python train.py --d_model=448 --experts_per_token=4 --moe_layers=[0, 1, 2, 3, 4, 5, 6, 7, 8, 9, 10, 11] --norm="rmsnorm" --norm_eps=1e-06 --tie_embeddings=false --optimizer="soap_variant" --lr=0.00322 --beta1=0.95 --beta2=0.98 --batch_tokens=131072 --seq_len=1024 --steps=3467 --dataset="wikipedia_en"
Below are experts of layer 2 (counted from 0) of a mixture-of-experts language model. Rows are named down (a neuron's output weights, with its number) and show model dimensions 336-447. Each number is 128 + 24 x the weight over its row's rms, rounded and kept within 0 to 255. Numbers have three digits each.
Before each expert's rows: "comes before" lists some tokens at least twice as common just after its tokens as in all text. This comes from a sample of Wikipedia text that the model never trained on. Tokens count by the router's weight.

# expert 25
comes before: "| ", "|", "- ", "-", "–", "|  |"
down8:145117125116118140149118143144102119174153137120150090152161097106179146140133135138142121105100133110149132121128155147146068100102136129139173124110128138136145113121138105117151134137129126156105096121089120162120109190155121130093158134131039129140161141138121097111132148106126129136155130107165122174107146115147113160172168135115
down9:081109119130141168134163171133103117134126144145124095119072134091114116113143155123132093096123130113112145117126157137158158149177157105146158108113120105145164139156131139193156120111102075107127154118064125104107109147113172118119152102132122145148146120100135174123083128110136132119113107129104133140109124145126148124150129133125
down10:114104093153169104142137156143138148104096193093164109148107122148116147145116109129143125170117125145090125132184105119173102089126133134114102108151161158090120152124140114144110087120132121150131133134182171173126160115089104114132112111145149079133128130184149141120148179136148154118124149077115126151155115125123145152180143081159
down11:124079154134136093135089071144150150118144117120142132142136126125078131123180143139072153089102122120148137137124116137133113151129140092146123132077162101172139149109134163123129120105134112150093125116104096127153155145150074146157104078150138148111126119111120110117134138124175101132129147108116111149158127116102112116141182091144
down12:145118132120147180150130157130144106150068126202094133145186121131128130136140122143066190134128096119144124142169123163109131104163155137107134124148096112208127161187132094105139096107136108150121117133134128117143121138147137116156153107118125136157115112097139163180123168126120146146095110137099078145099147128148138142132058142095

# expert 0
comes before: " | ", " |", "; ", "0", ", ", "–"
down0:144144155153150116150111109085129106107121125146107155111140189175134163123136147155152126126117070144124129121147138155135114140152114167135125087155120141100153151099155132139158101109144176086120108154159149125124126113132107116134108173142138151107134109143134127137121156110121139137110148175141128113108131114097121177145189144119
down1:149125132150125148179132130141112092128095126118070118143141106089166137142138140143133126115112150066143097144154145160110110085130091171135124102163131102111132184104118107145116083147075091125153091105115153133117150163152143132156167158109092145160153107150109127164169125105147113107084075104071132155155157142128116124096082115112
down2:151121091111145112105108102117151141164084105159094142118117137148124077104141093114099118142190123113119161115149189125127158130107154098098100146143176084134105108137110148123128132139104131142096107149120076100119161087124164126142134104157147130106116108132169120127114153151155154144173147130144138152095117171142145125129170146113
down3:144173146141124144108135092135151129096120171126149141139129097135137109149102141108141104142087124133164119108127127092118092131117115116107159131168117147121133185080100130133140126176096132129120150114127098140158129110116129108117073127110074149123140132154127124080139128181165163139111152143121116154149113125143134132116152105087
down4:147129165136123178143118163135161127127089122139137094140134136126152089140159117122125085099176085144164131113124076153117140099148098153144096143157092098129163129121101115130120104152109131132115166114128190113136120125165135089117139136094127128158106101107080117127139151138119138151133149161123120154147153139155075117159141143115

# expert 11
comes before: "1", "2", "| ", "=", "|", "- "
down8:128105130130092127154158156118143132126144101143135084142129141110132152143128123118091122138134186127114094111097149129122154125149108087106144172126101067144098143166148112127133102109090098126156136182097141162153161076104145136140117084130120187135111116189123151151148097132182134137148140133116120142152156145129117124137072127127
down9:088148115108105134144118107120126109124079149101053155131116145105121122184139131146146156165125149127165126172100201079114139140122138130117129141142134085147100067126108113131110130087143121138129097151128171108132112096147101116109109117133177134115133158160107122099086133157142121120106119164112076143165149158130129124135108175097
down10:151138154179135124128145137130108109096149165155084122140115145116115122165137106186128108156150125124174115120103107079175121148145080124097123148131115137128154125131123137116133166134119132140147098143129109118119106127128126080137103132098107122140111136144113128110131143158090104115107115147119131092103129149161081111168117102114
down11:145095154115088120111135140111127142127131145133096138152139137135134143121163152184160096107105185174143107149159123124129136120153130126165153094139103115132122121136129092051092166137130116123103184128132183131108135111112130142134082118145149158161094132136123110134163112133104140128101143110147154116162134079150110112120134154152
down12:120143112128130144128077154137206149109119164123099139111113156122150131094099121147166150106075127123118132099159135172139145102147148126155111144135139136115083169095122124124104140137126148090116140164123114123144135127113101116164111122148113115139118099121121095105129106126139146146123118127152152141087144151073119118144146137138

# expert 1
comes before: "\n\n", " The", "\n", " He", " In ", " This"
down8:127139129129118110110151140108123055103125144132109146120110135152105104112126113168101134119135111140133089115160136172144157126150105110149136157152108114113133121127115135129101117148077143132113103187179126113114122123118093151123124132087153141137087068095125110127148150138129150136096115117114130198118175143192140141098113119136
down9:130126107150154124105144145136117144142122113144111152105139133168150132121111120143113094118104124097134130131122136125166109105099121093115123197146118107173138131128100131129145155093103132143126187082142090100093157108118085138118139098125097132136155131117105129120083145117099086121155151125093116114078137113114173108148058114128
down10:141122110091156117159134139097125139124146124161087105107119090120102130147100115102140121147115152199110148134121142121111092115124125115145146118122128121153152143095124118145101121080121166121113096116144143134173107135091136127135121133140133106101130163145122071105140147124123167129123139134150117138143134089111138160110067144176
down11:108142108144104133116110118121180143139126107145242127207100145108143139139141116105142126100131135129141142164088100127098124119089133102138139149127152132152104128108102139089129122154109123094120144098170122158133087109148080136118134141155138111157137141159143107129115071153137148134132108103119146135112103132151130118090132161130
down12:123132172130158126114089127171154141170145111161141113133148111121150157099120144162108132185134116157111177134150126137115133107155152185145122085129166132161151149109135118124099130127171106154101136083099162180118089125125100125091120101182105137124100145089116135161109123108130127133156124132138115148093112139111116099191113103116

# expert 9
comes before: " | ", ".", " |", ",", "–", "; "
down0:172148129134095129120103125172125114100114134126100155110134124087129077157134111133108132156117133144119142152132146162109058145112133134126106115166112093135111148119113104085102120122153076142066114137168101103156168200117094127120139113149121116147117160104117129162149105144090130112121126138124125141163203091141103105136140104110
down1:105096097142111152118110117116127148094124129121150136110137097120112139130133140123081115126180142095133121113134111166134095092131101105113111124150159138097136121124127109125107110123120101119088155129106126102121132098066162142150109153114159083128135066139093085097132147118080148106110189157175139178094103141112150140151137168100
down2:130086147140130149126096129131137126117123114136038093159113117126070142141125139121147115140144169138139173135113109126136119125163138102095094134090099129153105104137104142116151085122130105122153139151114119131099146138164132090161115120117152149173125082130157102154135112109114104131106118143162119155107143131126140138143154126120
down3:169137140144116123113127111103149121144096150108123111167099102165149152115121170121145122130137167134135130134161138137090119125108123129151164134120127123116102089142135170097109105129101108124079126140148102145139122159129178118091106125127121135112157144142127134096107137122130100136096114143173124130117134095133128139089103135130
down4:158102131113147123135129129098105147121118155167132140117141089108079154059108163130109135112164097096166124118174114149128135146112113091132117136154089112104123179159135116145168113114131085106120145123048152125132108099129167120132111114148172156147146152092111099139142155148132106139131125151121133128131107150077147145129133142139

# expert 5
comes before: "1", "2", "3", "6", "15", "20"
down8:181119108120115084179123094112143141131131106118123115140122133153133064119133159125159129119130147134150128152137097104160085137128104163138145098139143132145104173141152147175143134149110125063122175153157144123114161112053138123094188142106114115179145126123178089116154090099088148120153078144093106142138136093126149147112129066156
down9:106105115072109112094125115123150102141147085140108113099142124141108116142152130152109148125157134090127110158148121141125142131113137122092130101145102108117146133110101114137089148109163129116066139133140142156115116128098141083136135095100123122094136136167185133097168141139078109135154140101137115108134108111140160120139123150151
down10:156133129141159124144181137093133121134136165118174143136145108120130134112159163108110122163106134150111145129128119125146150134168121108112107070137135145147168116084127147156101112154133161118170104093104170163148118133163119136112136127124153142059139076143169125159108145161100120125136119095093145073156136113121120122065131128113
down11:112134118142156168116141110147157140121136108147123122136179119095091177116126103102149121116100154170084110126126110145114173127135140107126155165111108145178109175141117128139115120144156138131095105088150090106114146156144142131142128107123097089111114149110114093171172132137109125120160112116156119166127111106172160138136128131131
down12:149190139145112122131130129153203155137115134131150122084115105099167099159137100172082151104149110117171137158129107130150107086155119111152126121141086154134137109109122092107142129140143156140132124159151108095121122080134134170113143095136122121115127145099145109178111158110115127127161160107094145111118128136087122133121161133147

# expert 17
comes before: "\n", " | ", ")", "–", ".", " |"
down0:090162126170119149106178133114158131149108104115085167155087136148155089141144109119091159105111180119129117115165093123117141148083142105088090168122088110114146162153160128120118181141143121126120109160156159133131125135169106137120098160130112126111118165180127113117110098114138134112098124115122124094135114086099159157129116146142
down1:124128127111113145094159129166119102141102133149076116121138109128132102149128134131149172149143148093133125152143088121159116115121123121154116123146135127137146141146106134147130118145171146158167125123108138134140136082135108074148154129136113097112116158151117135107150142143086145104104154193098127105137164130110142125079158134133
down2:133122110179104091138140074067157133115102089104064105168134110135130103155165101123091126154113120120145118138129149074151114125141099158154096166124125159067110102144117098135125132093125077138159148158121136130163115128091146135118124098141143140128136145127119107143141094084112146150134127141127133100128114145143128125156098108158
down3:094129091102136160129144140121136147157104104162108140130108120079187127153141140087149110134121178123153185141161133148123123111138106157127150146141116122115114150154107121115120130092126139111100115138128083183104098121132162141096105141123128086140116134130131093142155142138113129133103137149107118102116117130129104135167146133160
down4:106147125106129159147125121132075133099132120089172128129118121105141103141124160117099155113125130166130119124125083156112110139121132095123125093076126108124113142145163131126108164089138135106122133113136122127164124138109116108144135161115133110160147124151153090144134083131136179140116117118117166185121115078108148127132132148153

# expert 30
comes before: "–", ".", ")", " | ", " |", ")."
down8:112138123142115101133171124197115088144138144096110137090089134101124137085142108149074133115122090087186116132109130124115171089130157127141149139136161108115091163138085113111101128125119104117108180103105112122144088124143148105095127099167141121146116139184158139158095139146152134130109145096116114075112129109112156129080145100099
down9:146112112136115128111145102054096132119146097133153142117111125093174119182118149097103155098091131121131144086139106114125088141093142164077177095119134146120152178118054138141135125164122115127105124141140150158109140066139139150079104141144091092122138180158116114128147092105080191108141157082151135157088102160094115096105119122161
down10:118127113111089112122105126093070135114153082124125127107074113130103183144126134160131130105152125110157083168126136145117131097107103133140118141127110111097096160162137124128149159103131128153171114153146132107102188119124159133133136131065149126148114111122143156146116155160143117119136135128135134141153141164152117149118091161130
down11:134185127143158175115110167123148134118105120126177141126143161145099147089124180121130134098127101132099091133154175117110106140139132128089170131092105130139121125073119123096134112119159133128136134133147128145124113093118089116132099144110146084124131121096142135101149121125110101141081160126131106170121144136113097161095118150091
down12:128169115130138139102136152127109114167127105133116168119146125160113103109146121181146112137133104114100130117129099129095108153099141118179131099184137152130118116159116111150124148135085181129121145096109124156153143075158148148133104116103150092133117086119077134148149107114103126115137109103130153118153126150144140121145110150164

# expert 19
comes before: "1", "2", "3", "0", "4", "5"
down8:132092067165142160142127130127142131108152100121154129175141122166158128132103107163145133112130126126116130128151098135173078145115172103108084113143131170127112073122091120124151096132109141170129131115159130141156115177162080125149105159148157113074120109178168148121126087108115087176143127143107105135160104155103141097085124147143
down9:133130117126101175125116145139139150114142178077148084147099181124128124156173132131152139191190094140082153102131141105092129138117114114114136123144110109167108124078108124149145175147125141104101166149085077131135122143118110115148163132108124113108117133122130138134146119160163099123156105099137107131144132135136142121165132144148
down10:123122174132114136114121125105133124126110144086090081102128144158115123111098084170128119096113119132141112119113105162133123110155101141169135116159101140129116103170188111150111147157132131144150135110081134136115134156096135133171168153144162102158133134089114127143104112154106119146122093127115136084143137158139107149155137111137
down11:131138099121136152163123152085121120121123079183113151122134161155126131142131140192132107145123105150153160124115104093110072124154156096124103135129081152134128113123134109105145084132083092125120171127137180096127104091108147104116107116162103188121163137138155140103151164121116119150118128120123083106148146148173159119133108165113
down12:076132135145110163120122131115124093118125116112160141072125137172108089145171084153155163113168138122131146137125126097093125152078076149164169125119165179096116202127131133082132124142126117094126113132121162143115115090110166157120123143188164164095108151137130137116127139130107121122158128135102121126179131119121111156169112181141